Weights of a small mixture-of-experts language model, trained from scratch on English Wikipedia.
Size: 17 layers, vocabulary 8192.
Experts: 48 experts in each of 17 layers, 80 GELU neurons an expert, 4 picks a token, a softmax router, a shared expert of 192 neurons.
Training: a variant of Adam for the experts, 507M tokens.
Below are experts of layer 2 (counted from 0) of a mixture-of-experts language model. Rows are named router (the router's row for the expert), up (a neuron's input weights, with its number) and show model dimensions 160-239. Each number is 128 + 24 x the weight over its row's rms, rounded and kept within 0 to 255.
After each expert's rows: "gets" lists some tokens that make up at least twice as much of what it gets as of all text. This comes from a sample of Wikipedia text that the model never trained on. Tokens count by the router's weight.

# expert 20
router [127 136 122 129 112 151  94  93 113 123 131  98  63 146 137 130  80 137 130 153 165 101 123 115 136 132  54  85 144 162 112 106 108 161 144  79 146 125 151 111 147  95 101 111 134 101 124 133  91 173 148 155 167 111 125 119 125 134 148 155 144  78 106  79 136 156 114 106 121 125 100 139 135 118  98 116 138 133  69 131]
up0 [121 123 138 143 127 114 110 119 110 145 149 128 130 189 113 111 150  80 155 152 150 109 158 137 148 116  94 107 121 156 120 151 120 143 159 140  99 161  96 153 152 170 106 165 105 128  84  88 139 117 141 159 167 128 111 118 140 104 155 137 133 127 103 130 137 133  97 135 118 153 130 153 132 148  86  87 100 152  77 161]
up1 [151 152 131 204 143 105 108 122 133 104 130 146 158 124 116 144 106 152 117 141 141 153 144 139 117 135 120 110 144 114 144 112 144 156 127 141 175  99  84 125 148  99  81 156 131 124  97 127 103 133 125 143 107 109 129 137 157  94 116 138 119 134 127 124 130  87 114  98  75 144 153 129 139 154 121 156 129  93 112 183]
up2 [119 119 134 163 123 121 119  97 117 117  44 121 134 110 112 131 139 115 120 146 126 149 147 108 120 157 133  94 140 135 131  93 151 165  96 160 112 138 108 176  89 128  80 105 121 136 118 127  83 139 105 131 175 120 158 140 134 102 137 134 119 153 132 109 114 128 129 114 120 138 146 139 109 140 148 139 156 106  92 131]
up3 [134 145 136 131 111 150 107 124 159 101 127 179 105 137 158 123 123 137 124 162 117 171 109 121 118 108 127 105 161 142 126  91 160 152 155 132 162 111 130 165 159 113 138 109 128 126 121  96  91 145 119 153 115 148 165  99 105 103 125 159 141  94 127 106 163 141 168 131 150 125 107 104 111 126  66 162 109 116 151 145]
up4 [119 120 101 127 111 133  94 160 106 127 134 140 158 125 124 123 122 168 152 169 170 116 136 124 115  97 137 101 127 143 106 113 139 169 134 123 150 118 151 152 130 122  98 107 109 113 100 124 103 122 108 125 144  99 130 161  97 137 136 110 129 118  99 155  90  97 153 141 119 147 117 212 119 120 103 130 130 148 146 150]
up5 [116 166 151 139 107 117 144 134 154 131 138 129 152 111 134 145 168 157 123 123  99 118 116 128 107 117 107 113 135 148 144 141 115 119 150 124 128 147 152 132 133 168 111 173 126 129 133 121 117 121 114 116 151 107  99 128 113 165 136  91 140  83 105 157 112 126 133 134 131 145 110 141 115 158 144  95 139  96 137  68]
gets: ",", "th", "|", " The", "at", " the"

# expert 7
router [170 123 140 128 159 113 136 165 159 137 129  95 134 132 119 109 132 103 101 108 151 162 113 139  89 142 108 152 111 129 147 129 145 125 155  82 158 159 118 156 141 105 141 149 133 114 145  86 121 140 133 109 174  99  80 120 102 138 123  84 151 133 102 100 182 123 132 136 150 101 109 106 113 139 152 140 166 137 148 131]
up1 [118 145 162 124 123 130 115 135 144 141 132 123 113 131 126 160 143 164 124 121  97 123 102 139 138 107 138 159 165 130 168 163 114 140  94 129 149 116 128 130 121 117 105 115 115 147 138 112 135 125 147 139 153 145 154 169 146 167 147 109 119 128  64 133 123 104 179 137 145 104 105 101 126 127 156 141  91 157 159  70]
up2 [153 134 119 119 138 143 146 118 139 126 137 109 127 127 102 118 106 124 103  49 137 123 145 114 148  94 121 117 137  80 143 134 100 162 111 152  23  65 126 121 134 119 121 123 125 141 129 142 134 141 129 116 149 114 122 125 175  90 101 140 122 114 130 150 114 154 140 103 146 112 163 144 154  75 119  97 123 136 159 148]
up3 [128 118 109 148 124 104 138 111 115  98 117 152  91  97  78 108 123 151 155 162 139 103 145 108 141 124 127 129 131 160 154 145 130 118 108 113 110 165 146 129 128 137 148 129 139  83 148  99 134 119 144 131 119 115 182 119 122 103 118 118 137 135  91 135 113  99 103 102 101 175 150  88 167 129 119 169 108 102 151 147]
up4 [101 138 130 129 101 123 131 138 106 177 138 139  87 116 149  96 107 122 138  99 120 129 166  92 125  91 161  90 109 138 180 129 161 162 127 103 145 109 150 118 129 143  95 130 117 135 107 166 162  89 128 161 123 133 167 126 143 113  87 110 120 109 167 154 125  87 143 127 132 130 186  93 170 138 126 144  96 121  87 119]
up5 [154 109 148 101 133  84 113 155 150 133 100 104  84 165 153 149  74 187 143 141 120  87 160 154 136 143  93 107 119 120 114 180 143 191  71 129 113 140  95 130 136 126 106 129 100 118 135 101 150 114 147 135  92 152 191 118 109 136 125 174 132 131 134 136 107  86 163 141 138 115 141 166 168 147 118 102 121 106 116 122]
up6 [135 121 120 121 114  93 117 141 141 165 127 147 109 119 149 125 126 156 149 161 103 127 114 120 136 145 139 115 117 133 159 194 102 161 118 143 112 167  99 134 106  92 142 128 118 140 134 122 120  75 116 139 159 124 110 150 141 112 150 128 105 143 122 105  65 123 121 155 102 143  96  74 142 138 149  74 106 114 116 118]
gets: " ", " (", "–", "   "

# expert 34
router [114 132 143 140 122 120 187 153 118 119 136 130 140 126 119 102 181 130 156 116 145  90  86 123 146 137 115 122 152 105 139 153 105 146 142 138 109 148 108 132 155 148 135 137 171 127  93 154  94 132 125 104 125 134 172 130 142 174 148 178 133 120 119 100 103 102  85 141 107 183  98  95 171 112 147 105 115 111 119 162]
up0 [137 128 131 150 110 116 143 117 117 155 150 138 116 143 110 104 128 143 148 113  67 126 126 140 102  99 121 128 140 118 124 112 100  95 104 140 134 117 162 140 139 140 146 141 111 111 147 139 107 147 115 138 161 136 135 179 138 135  90 112 130  91 100 140 154 143  97 144 120 128 134 156 123 148 113 110 171 100 136  72]
up1 [140 140 135 149 146 131 123 118 155 148  89 106 161 139 107 121 142 128 211 114 157 154 136 124 140 134 120 140 147 148  99  40 139 149 140 155 109 156 130 143 104 158 101 117 103 147 124 117 133 122 144  95 149 137 137 108 136 100 100 130  68 119 120 129 130  96 131 123 120 122 130 102 121 116 116 115 111 104  97 124]
up2 [ 88 112 135 131 131 161 179 142 148 135 101 148 149 170 191 106 141 131 115 172 122 122 131 123 139  97 145 103 115 202 133 184 132 131 121 165 130 108 137 103 143 112 134 123 116  85 161 139 137  75  79 155 144 115 119 133 144  65 127 101 141 122 137 116 115 148 114 133  64 141 148 125 131 128 154 146 123 163 139 139]
up3 [141 173 128 145 123 104 139 136 146 167 155 119 133 122 111 151 141 129 169 158 129  99 127 176 131 139 155 127 128 139  93 151 128 104 120 116 101 123 135 144 134 186  95 113 102 140 123 130 107  99 128 150 111 152 133 162 148 150  80 143 117 163 103 110 148 113 134 118 119 126 120 220 141 117 120 128 127 128 125 115]
up4 [109 144 139 148 150  95 152 105 122 104 163 113  94 110 143 149 134 113 101 125  91 119 104 121 125 131 163 105 160 132 110 109 140 108  88 129 122 114 121 121 136 139  99 117 112 127 135 164 124 121 142 132 116  99 169 125 110 101  77 186 134  84 148 152 123 147 103 140 124 166 151 140 155 118 159 101 158  57 147  81]
up5 [142 111 112 151 127 144 136 130 118 133 143 128  86 117 114 122 118 142 129 119 126  97 119 118 146 118 132 147 136 119 130 167 102 106 134 134 150 126 128 121 160 134 107 137 133 121 123 124 120 145  68 135 129 140 123 121 125 134 142  65 129  94 107 120 109 107 120 155 147 127 128 158 236 130 142  97 205 102 147 125]
gets: " and", " of", "I", "E", "R", "O"

# expert 30
router [ 87  74 122 137 158 122 162  98 147 109 105 122 141 162  83 132 106 111 125 145 131 115 145 147 141 128 120 106 142 112 174 123 159 120 105 120 137 123 141 107 157 161 108 103 135 110 134 141 157 154 118 117 169 144 155 101 126 162 105 144 118 141 145 138 124 128 140 164 151 107 152 118 131  89 170 146 184 136 165 143]
up0 [146 122 102 134  89 151 110  90 157 118 128 111 162 117 144 145 137 132 136 115 182 157 136 137 108 173 110 131 109 145 172  92 144 117 129 108 102 104 134  94 114  97 112 139 124 120 127 118 125 151 118 131 114 143 108 116 132 122 116 122 136 138 128 142 123 124 136 134 148 134 124 159 153 136 168 137 173 142 159 116]
up1 [138 103 135 149 124 121 175 138 149  93 132  87 112 109 133 161 143 123 131 119 113 126 160 201 160  95 107  83 106 127 122  67 139 150 111 130 136 161 169 120 159 131 149 112 121 114 148 121 146 139 102 122 154 124 100 168 112 154 114 124 111 126 170 154 173 127 155 162 136 125 157 106 135 109 152 147 142 122 147 115]
up2 [106 143 103 163 141 102 126 140 162 122 127 128  79 144 111 113 101 135 119 123 118 152 154 110 124 100 159 132 149 172 158 111 127 114 147 133 135 102 114 127 103 130 144 166 142  77 102  97 170 150 120 141 108 105  83  87 126 130 139 125  90 109 109 104  99 107 131 119 161 132 141 131 119 120 134 124  98 157 131 101]
up3 [123 138 142 134 120 120 157 123 124 130 112  95 100 106 134 159 139 154 153 152 107 145 142 135 147 169 116 105 117 124 132  61 143 157 135 124 148 130 162 136 122 137 136 118 115 158  91 140 152 149 153 135 170 129 133 138 144 129 143 132  94 122 124 121 148 111 122 120 105 132 132 143 138 149 126 123 155 122 167 115]
up4 [168 154 131 142 125 106 136 151 155 168 109 143 107 115 105 158 164 159 156  98 101 105 137 149  97 151 169 161 167 151 148  83 159 106 103 121 120 101 105  97  76 102 138 127 132 138 119 155 163 147 160  94 133 119 163 123  96  97 135  98  59 123 110 125 130  94 123 149 152 104 123 134 161 149 138 115 142 140 123 123]
up5 [144 145 112 121 128 159 114 140 145 150 151 151 123 165 102 158 139 134 153 111 131 117 125 128 157 147 130 106 127 125 170 127 170 103  82 153 126 178 124 108 131 110 174 118  99 113 133 109 129 138  90 108 156 118 150 154 114 143  96  95 141 100 112 148 160 167 151 133 121 162 145 142 155  99 135 120 175 141 157 129]
gets: " of", " United", " by", " States", " and", "\n"

# expert 14
router [130 162 107 118 150 135 148 107 153 167 126 165 174  83  91 104 148  84 169  78 115 124 114 101  87  81 149 120 115 115  65 127 135 102 147 147 110 128  94 128 116 142 142 122 128 135 101 112 155 149 149 149 118  98 117 120 148 172  90  84  95 113 120 131 107  89  78 140 112 147 114 147 169 124  83 121 113 153  78 119]
up0 [146 103  89 134 153 115 194 126 138 159 123 171 179 106 173 136 143  90 145  99 197 126 172 110 118 115 121  91 125 132 127 164 142 156 133 136 114 152  93  95  89 160 104 127  99  91 106 124 138  97 109 151  81 111 141 162 186 105 114 130 124 148 135 154 192 135 121 108 106 127  97 165 185 144 115 116 137 120 136 137]
up1 [123 151 121 142 242 136 102 117 138 118 113 142 124 129 121 109 145 116 159 109 152 123 165 123 123 104 122 141 120 148 133 142 108 113 164 120 148 149 145 146 151 105 107 170  85 111 126 110 110 128 115  92 138 129 164 115 182 104 157 165 116 112 146 122 122 117 111 120 122 130 116 161 108  97 114 115 135 112 133 105]
up2 [131 117 114 118 159 112 158 135 134 111 167 139 145 103 129 119 146 116 160 151  85 134 129 118  94 102 107 118 138 157 138  65 148 157 126 154 117  84 136  98 137 156 148 145 110 122 119  99  93 128 150 127 119 124  98 165 108 150 146  95 123 108 137  94 119 142 109 183 104 139  93 159 145 125 135 153 118 142  99 140]
up3 [124 103 130 173 103 152 136 164  90 114 140 109 147 164 116  90 140 171 125 108 144 129 184 135 165 121 125 120 111 134 116 153 153 130 157  64 118 101 106 141 126  47 163 134 115  97 152 134 180 148 107 115 122 130  99 104 125 139 138 131  98  89 146 134 109 130 130 123 136 120 175 120 169  80 113 145 103 166 119 150]
up4 [107 167 159 155 152 118 139 136 196  94 167 113 134 122 145 145  84 117 126 108 137 127 146  92  92 153 124 106 114 133  97  90 120 118 131 149 136 124 126 116 130 153 101 121 128 133  99 120 153 148 123  91 153 149 140 131 117 151  86 131 113 158 132 110 110 122 134 108 122 129 163 206 147 103 102 119 122 128  98 138]
up5 [149 116 131 131 120 122 158 113 101 137 108 140 157 111 124 150 139 125 140 110 143 119 123 149 137 101 117 103 157 141  98 147 109 117 107 154 125 129 133 118 107 135 137 127 148 116 168 120 129  93 130 108 138 119 122  70 182  55 117 121 109 157 115 113 131 118 121 122  72  81 120 126 160 108 115  99 108 145 137 171]
gets: "ic", "u", "'", "st", "==", "c"

# expert 43
router [147 116 135 136 124 151 145 128 134 150 135 116 120  98 126 133 182 116 121 115 124 102 151 125  59  99 155 147 133 154 119 130 117 132  79 147 115 123 166 169 127 164 129 117 136 115 126 142 100  96  79 150 143 110 158 180 109 168 137 147 153 156 126 110 144  88 109 136 112 158  92 102 145 161 137  92 143 112 174 127]
up0 [138  93 113 156 174  95 137 159 172 128  92 120 123 103 122 127 158 105 137 126 150 149  62 122 129 127 141 151 105  68 115 151 122 129 133 134 126 123 151 121  94 137 124 125 142 127 147 106  84 140 120 125 108 185 121 137 107  98 128 127  84 124 139 101 134 143 133 118 129  94 125 141 166 157 140 127 139 141 141 113]
up1 [114 142 139 138 107 143 149 140 137 116 113 102 152 115 144 134 127 131 121 144 178 134 140  90 102  10 106 144 158  92 114  96 117 124 113 146 103 105 145 147 126 110 160 145 144 149 130  94 142 147 121 136 142 118 135 107 126 132 140 114 141 105 116 157 171 112 137 137  67 132 144 102 146 145 124 138 128  96 125 135]
up2 [138 108 134 139  93 150 136 125  93 182 149 101 147 144 128  99 162 146 176 117 142 142 151 231 103 135 138 138 127 118 138 169 115 131 123 130 147 103  82 119 115 131 144 160 154 101 135 137 113 131 119 143 154 135 144 135 188 117 139 152  98 140 140  94 121  91 132 102 105 129  99 132 114 125  99 118 134 101 110 120]
up3 [126  85  91 139 147 122 150   7 107 165 176 120 134  98 157  91 157 117 158 133 104 101 159 107 107 123 138 117 165 118 196  94 106 145 106 133 154 174 147 103 119 123 150 150 104 114 151 125 106 127 145 118 121 138 108 152 133 166 132 172 123 126 129 135 141 123 141 140 135 143 143 190 122  93 119 110 121 115 122 125]
up4 [130 105  90 177  89 114 125 152 152 123 167 160 113 138  99  98 175 121 113 114 159 131 155 112  94 144 120 149 119 105 148 130 160 147  85  97 127 149  93 125 108 143 107 138 130 128 116 130  96 106 145  95 113 173 118 127 123 140 123 159 132 129  88 119  99 138 111 128 111 167 106 109 113 129  71 140 142 131 114 156]
up5 [ 84 129 123 163  96 118 128 113 129 130 174  77  91 153 160 115 142 121 149 182 134 149  78 158  87 144 114 138 122 137  93 139  84 119 109 129 133 139 161 171 135 147 137 132  92 118 109  92 163  90 122 162 116 117 122 124 103 115 103 117  93 129 140 141 138 125  38 134 153 141 151 159 168 138 101 155 152 148 145 176]
gets: "al", "d", "0", "ing", "D", "in"

# expert 44
router [ 81 109 128 106 115  70 129 152  94 128 146 140  99 152 126 114 152 119 160 110  79 162 115 168 151 160 145 128 119 155 127 159 144 128 143  98 133 139 120 127 128 115 108 174  82 103 146 150 130 120  94 105 109  95 100 138 154 169 105 111 129 129 103 142 109 140 135 123 122 137 116 151 156 136 150 139 183 130 181 146]
up0 [143 148  75 215 134 126 122 123  85 151 128 110 131 158 142 149  57 133 108 112 122 113  69 104 146 131 124 123 112 128 124 106 124 132 104 181 135 126 114  97  92 148  93 103 135 133 105  79 163  83 109 132 104 165 151 167 141 123 139 141 120 123 134 108 136  94 171 126 114  90 124 108 172 126  86 125 125 136 100 121]
up1 [149 136 123 145 149 129 146 125 141 146 163 138  89 111 150 125 104 146 149 101 137 145 131 105  95 135 152 122  89 123 219 150 141 121 122 123 167 123 107 140 123 152 131 136 110 119 134 114 129 127 111 155 105 134 110 122 129 140  98 119 118 162 120  97 148 111 127  85 147 113 127 141 111 133 166 152 118 112 109 105]
up2 [139 122  94 116 169 124 156 134 144 123 139 122 130 119 102 120  81 116 117 133 124 103 148  99 125 127 143 142 118 135 155 106 120 132 101 118 142 124 127 144 118 107 128 141  83 125  98 121 114 134  87 201 112 123 122  78 113 148 100 132 136 125 134 128 116 123 135 105 118 141 150 134 139 121  99 137 113 142 106 149]
up3 [133 165 124 145 111 127 135 161 120 114 167 142 119  97 154 152 106 109 105 133 160 109 167 138 113 109 116 112 131 109 116 144 133 165 144 140 124 125 108 128 163 152 102 126  84 120 125 137  82 108 168 150  92 110   6 125 132 102 124 101 122 115 139 153 108 102 167 140 114 127 140 131 134 144 105 187 142 101 148 133]
up4 [133  81 112 156 125 129 108  99 118 120 141  84  87 138 145 149 150 177 126  79  98 111 163 162  78  85 130 165 100 139 135 116 130 117 150 149 114 146 132 141 141  82 118 137 114 119 100 118 167 132 165  91 145 112 137 114 205 137 135 123 104 109  96 134 170 114 148 151 114 178 133 127 152 137 227 127 132 121 121 125]
up5 [159 154 104 181 152 126 131  86 120 118 160 164 188 130 163 116 115 141 124 162 130 121  96 134 134 133 145 101 115 126 129 101 124 103 104 140 172 163 119  66 102 136  73  78 125 163 125 103 117  90 133 143 127 147 134 169 126 138 111 161 114 124 138 156 133 132 150 154 114 106 122 120 134 160 168 130 115 107 102  82]
gets: " B", " A", " was", " E", " D", " \""

# expert 24
router [ 85 145 166 140 106 159 153 124 180 124 107 114 140 133 144 116 156 119 124 144 143 169 143 161 131 141 113 150 183 129 158 170 113 141 166  98 140  88 136 168 119 118 105  95 150  89 135 138 144 129 143 141 134  75 140 125 129 129 144 112 110  80 191 168 136 115 163 151 155 181 161 138 145 117 123 123 129 155 134 123]
up1 [143  81 124 128 112 108 117 133 114  92 161 162 116  92  97 154 150 130 135  97 188 105 141 138  91 153 128  93 139 126 122 173 102 119 146 126 162 141 130 114 133 131 121  80 139 109 243 109 118 104 125 126 109  95 150 137 121 133 109 160  84 113 135 123 119 121 126 156 110 166 147 131 134 101  89 122 129 103 166 108]
up2 [104 144 118 165 147 115 127 156 120 107 125  97 140 140  81 158 144 118 115 135 109 127 132 127 113 112 153 136 110 101 109 126 104  79 117 116 150 111 142 112 171 124 108 119 110 132 145 120 100 123 118 136 146 135 110 101 105 131 159 147 146 109 146 118 133  95 113 132 138 107 132  47 167 149 127 116 104 133 130 135]
up3 [113 169 140 144 104 101 124 186 111 115 136 128  96 194 148 129 122  92 140 100 137 120 122 161  85 107 110 149 109 170 142 150 113 203 150 151 134 102 175 163 104 114 102 141  98 124 139 122 106 119 150 143 131 105 112 113 126 175 115 181 117 158 154 155 112 104 149 152 137 106 154 175 112 172 106 164 129 142 140 148]
up4 [116 122 125 131 116 118 131 148 161 145 134  97 175 122 152  64 150 162 133 164 133  36 157 131 127 148 148 111 144 128 120 148 128 147 128 117 165 148 164 143 141 121 125 115 129 147 129 137 106  90 126 117 134 116  93 155 114 101 167 125 133 120 140 145 129  66 142 144 161 135 138 108 125 120 140  59 192 112 126 149]
up5 [128 126 172 157 107 128 126  96 151 122 131 116 158 124 152 103 138 141 135 117 143 170 151 140 116 158 130 148 166 161 167 102 122 106  78 121 130 147 153 158 110 116 124 131 122 119  88 120 127  92 144 166 125 100 157 161 135 158  71 101 116 173 150 123 117 114 161 137 131 149  73 153 152 169 115 173 132 150 145 105]
up6 [134  93 152 155  83 119 139 134 138 151 124 151 114  90 146 116 143 164 124  80 105 140 155 113  37  85 147 144  94 152 123 115 140 192 130 128 139 139 103 153  99 143 106 124 114 116 134 106 138  95 138 130 102 104 150 169 127  78 136 112  88 106 125 129 125 157 140 121  88 130 121 131 175 127 117 122 117 137 160 120]
gets: " in", " to", " of", " for", " on", " with"

# expert 31
router [161 122 143  97 135 111 104 117 137 131 125 103 135  78  82 105 128 152 125 134 121 164 142 161  96 135 138 101 115 150 162 106  87 147 164 140 180  86 112 130 112 144 147 168 120 122 116  93 152 140 146 124 127 104  88 133 123 135 107 113  76 104 102 123 148 106 144 144 139 127 109 113 113 122 127 106 181  89 135 104]
up0 [118 157 129 145 121 151 133 114 148 117  90 166 115 129 126 137 108 120 143 119 147 142 149 145  99 136 164 107 102 134  99  98 190 165 155 151 141 131 123 150 133 130 145 137 119 115 147  93 148 148 141 117 136 124 115 131 138 160 119 137 109 155 155  92 123 155 148 122 107 126 136  80 127 134 126 171 130 121 129 180]
up1 [103 137 132 110 133  94 122 115 146 129 147 146 127 116 120 120 170 129 110 115 108 125 132 139 140 134 165  79 115 170 134 146 136 142 113 116 110 119 116 105 117 163 109 137 157 117  95 138 136 103 157 144 105 108  93 174 214 130 156 183 118 161 121 144 126 123 213 152 145 107 135 213 103 131 121 118 115  67 126  83]
up2 [142  69 114 123  92 152 110 137 128 122 127 131 111 127 132 134 140  80 143 134 155  89 138 105 147 141 105 109 134 139 127  65 120 156 146 126 156 131 123 147 111 165 106  93  72 112 139 131 129 174 126 141 128 119 130 114 173 113  95 143  98 124 141 135 146 103 113 100 111 153 130 108 134 144 126 101 144  95 115 127]
up3 [157 144 129 120 121 142 129 168 110 154 168 130 141 109 118 171 122 130 114 103 152 157 151 148 140 148 145 155 159 147 144 160 125 145 151 112 165 113 135 113 145 133 125 154 104 106 118 125 124 144   7 130 111 119 105 135 141 104 147 143  74 138 124 108 149 119 162 113  93 119 119 184 129 165 131 138 140 106  98 127]
up4 [127 147  75 101 103 127  89 137 161 150 140  99 148 110 126 134 113 126 165 140 114 157 129 139 104 128 126 115 120 104 148 105 113 133 112 130 176 132 118 139 133 120 130 114 108 128 145  95 159 121 138  98 109 127 132 125 137 116 112 136 134 113 109 152 125 132 137 128 124 154 128 151 159 124 101 134 133 169 140 137]
up5 [126  94  61 140 143 102 115 121 156 113 175 144 135 115 131  85 173 103 121 119 137 149 176 143 122 129 160 106 130  95 150 129 109 119 129 101 123 131 106 146 110 131 122 132 129  77 113  97 119 131 161 102 140 119 141 135 115 138 115 154 142  87 121 108 177 106  88 102 119 158  98 144 143 136 125 114 104 156 155 117]
gets: "f", "or", "er", "at", " f", " F"

# expert 41
router [123 167 114 144 115 161  90 159 158 136  96 139  87 183 141 140 127 117 142 125 127 157 129 169 115 160  80 144  99 135  99 137 142 142 146 171  98 138 106 119 161 137 131 132 127 134 180 102 126 153 169  85 129 102 157 138 108 137 152 125 110 143 120 131 132 110 110 128 129 103 103 105 104 126 128 145  38 132 117 123]
up0 [136 136 149 155 123  60 108 150 113 135 162 161 120 140 117 126 175 132 115 107  94 133 138 153 124 136 164 114 151 122 146 153 158 176 140 105 172 127 129 151 156 122 120  98 119 141 119  90 150 113 121 131  74 121 129 119 141 155 160 138  86  85 151 147 152 153  95 111 125 155 140 128 121 132 131  57 104 132 121 142]
up1 [171 119 112 110 125 128 127 190 163 123 135 126 117  98 111 109 106 145 133 124 100 157 146 150 111 135 103 114 133 107 130 139 116 122 107 143 167 172 123 125 106 108 107 118 100 128 113  97  88 129 130 119  97  65 135 104 160  99 115  99 112 128 107 127 130 130  92 136  89 122 129 126 126 143 124  79  76  75 107 141]
up2 [124 126 133 141 109 145 104 131 131 145 100 107 146 132 143 117 125 138 118 141 108 146 142 152 115 110 148 136  92 107 136 135 148 129 138 133 113  93 124  89  98 127 133 128 125 153 140 100 143 112 159  91 145 125 134 140 147 132 141 103  90 133 145 152 150 153 116 111 151 169 151 135 146 129 175  95 109 127  82 144]
up3 [ 96 141 136 129 117 139 122 118 145 177 158  94 106 150 110 137 108 146 150 151 115 105 125 144  32  94 131  94 134  67 125 103 131 135 114 145 171 147 135 118 104 147 115 120 123 128 103  88 157 131 149 145 125 160 129 123 129 126 137 101 126 164 159 142 156  90 145 102 124 133 117 107 120 137  90 153 115 110  99 148]
up4 [128 143 134 128 114  92 163 137 172 123 111 110 119 141 125 126 114 155 124 125 109 139 120 160 114 113 145 131 122  76 168 100 146 100 108 155 160 124 107  97 128 133 149 138 128 114 139 111 106 165 127 121 148 106 110 135 139 125 156 106 110 132 126 127 120 123 135 133 120 145 144 144 161 123 117  89 124 127 115 128]
up5 [137 145  82 114  79 125 110 146 121 154 135  76  99 119 128 115 115 162 127 121  91 134 119 129 158 117  85 194 143 104 155 123 137 129 108 120  55 102 169 105 136 120 113 172 108 156 116  95 124  81 144 140 115 173 101 148 112 128 119 149 116 143 110 134 101 109 116 131 127 157 161 127 152 112 117 138 134 119  94 138]
gets: " (", " was", " is", " \"", " were", " back"

# expert 12
router [ 90 138 140 105 138 149 132 173 139 126  95 104 160 110 127 133 198  96 139 118 160 123 151 124 100 103  83 147 116 107 127  88 100 191 154 112 145 123 136  98 149 118 132 111 113  88  92 156 104 153 168 132  93  71 136  96  91 124 120 103 122 106 165 164 170  89 107 131 124 132 154 161  78 140 119 103 133 155 159 157]
up1 [161 149 121 135 134 151 161 115 132 153 121 169 139 156 157 130 131 145 117 102 116 127 166 130 130 118 133 135 136 123  80 115  44 121 117 142 109 102 124  81 127 131 129 126 208 133  86 134 123 146 116 143 157 135 115 150 117 110  96 101 121 168 100 121 120 136 120 124 108 118 128  86 128 134 136 165 120 116 122 121]
up2 [134 131 121 126 134  99 133 129 143 108 153 127 128 107 120 156 119 122 107 147  89 101 136 113  82  89 135 121 118 139 139 124 122  95 121 116  99 133 133 122 103 107  68 146  83 128 169  86 144 128 131  97 113 109 143 103 120 132 125 145 114 106 142 104 125 119 159 136 149 119 136 128 133 161 145 117 108 119 110 108]
up3 [132 116 111 159 138 137 157 126 102 149 116 225 145 150 127 127 137 125 116 139 103 107 121 140 151 130 155 120 103 115 122 128 149 144 129 124 143 104 137 158 118 171 121 117 119 134 130 140 101  90 144 134 117 135 127 154 134 131 104 119 134 161 164 127 126 160 133 131 100 121 115  99 114 100 117 165  97 129 111 116]
up4 [149 141 118 125 118  99 128 130 160 178 129 117 112  88 130 138  97  89 127 118 156 112 162 153 111 125 121 121  65 142 109 127 111 101 113 111 131 149 133  97 143 150 131 129 198 142 125 141 111 107 131  97 108  98 126 128 162 139 148 106 129 154 133 139 110 122 147 101 117 152 108 145 136 174 166 112  80 105 132 115]
up5 [146 153 140 122 105 166 101 128 185 129 112 105 115 121 125  93 130 145 127 164 115 148 135 126 149 114 127 153 134 114 144 134 161 115 149 101 158 156 145 136 126  99 109 129  99 146 127 123 137 117  98 120 127 159 121 159 134 112 135 114 121 154 125 144 153 148 148 117 138 129 117 134 136 124 115 138 136 146 128 123]
up6 [122 131 109 110 148 142 143 136 128 134 126 125 117 152 132 140 145 155 143 113  79 182 153 141  73 128 120  80  92 136 133 136 107 109 134 114 157 109 116 174 114 119 180 137  93 125 123 136 128 111 118 111 117  89 127 109  97 250 128 117 124 172 131 150 126  92 131 118 161 139 116 145 129 148 114 122 143 119 132 139]
gets: ".", " ", ".\n\n", ").", ".\n", "\"."

# expert 19
router [179  92 181 154 106 107 124 122 140 102 118 153 174 121 128  98 149 118 135 172 136  79  91 131 131  73 124  91  84 136 120 122 164 114 112 136 139  93 119 133 100 126 104 107 155 119 120 116 114 140 120 159 150 140 137 132  77 146 129  90 122  98 158 120 142 139 136 134 136 116 124 129 115 151 151 107 133 126 112 138]
up1 [122 110 113 143 134 130 132 107 132 110 142 159 145 125  86 105 107 149 108 148  93  94 136 145 126 164 134 116 128  87 135 122 138 113 130 113 149 163 121  61 112 106 197 129  75 139  85 118 118 132 143 131 151 108 166  87 146 117 144 164 117 144 114 118 164 148 127 124 116 141 121 160 119 114 120 121 127 102  95 108]
up2 [ 85 126 196 132 157 143  71 145 116 122 134 141 152 187 121 127 124 140 146 142 148  91 128 203 130 107 122 124 121 138 132 103 116 119 131 117 131 120 121 121 149 171  96 118 117 115 113 120 140 134 151 106 121 103 113 101 162 120 126 105 137 107 127 113 137 106 189 139 107 132 125 130 136 151 148 147 120 142 173 140]
up3 [133 109  74 145 146 144 135 141 143 130 140 122 131  99 117 144 157  71 111 155  87 127 126 112 141 138  73 116 123 129 121 101 155 134 117 141 150 111 120 122 132 111 176 129 103 127 133 127 157 117 113  98 119 100 117 144 128  61 167 116 125 125 116 103 146 123 113 150 147 128 148 151 114 178 123 157 121 185 142 154]
up4 [ 92 131  96 130 139 152 109 120 141 108 135 123 119 118 108 112 115 128 173 142 113 158 121 138 126 136  95  92 140  96  97 153 103 140 101  84 176 111 122 133 147 120 141 122 122 137 115 106 138 137 111 111 118 122 167 113  98 106 188 108 145 168 135 131 186 121 134 108 121 121 141 169 121 149 120 146 132 142 112 115]
up5 [144 117 132 111 103 116 141 178 146 142 107 148 135 119 124 109 189 144 196 123 167  93 105 141  87 135 138 113 120 126 145 133 106 168 141 109 143 128 129 175  82  95 161 132 132 135  73 107 102 255 137 141 157 134 159 112 125  98 109 124 134 146 143 119 149  74 136 162 157 135 134 142 154 133 104 107 128 113 125 152]
up6 [127 144 124 135 117 159 149 118 149 108 127 118 134 118  87 121 151 158 121 102 104  75 137 136 103 110 123 112 137  90 156 113 107 139 180 161 113 122 127 105  98 131 113 126 120 123 105 122 135 149 162 151 125 110 143 119 126 124  99 125 106 114 144 149 134 132 157 138 102 126 162 141 119 118 150 153 114  96 113 122]
gets: "0", "9", "8", "5", " where", " million"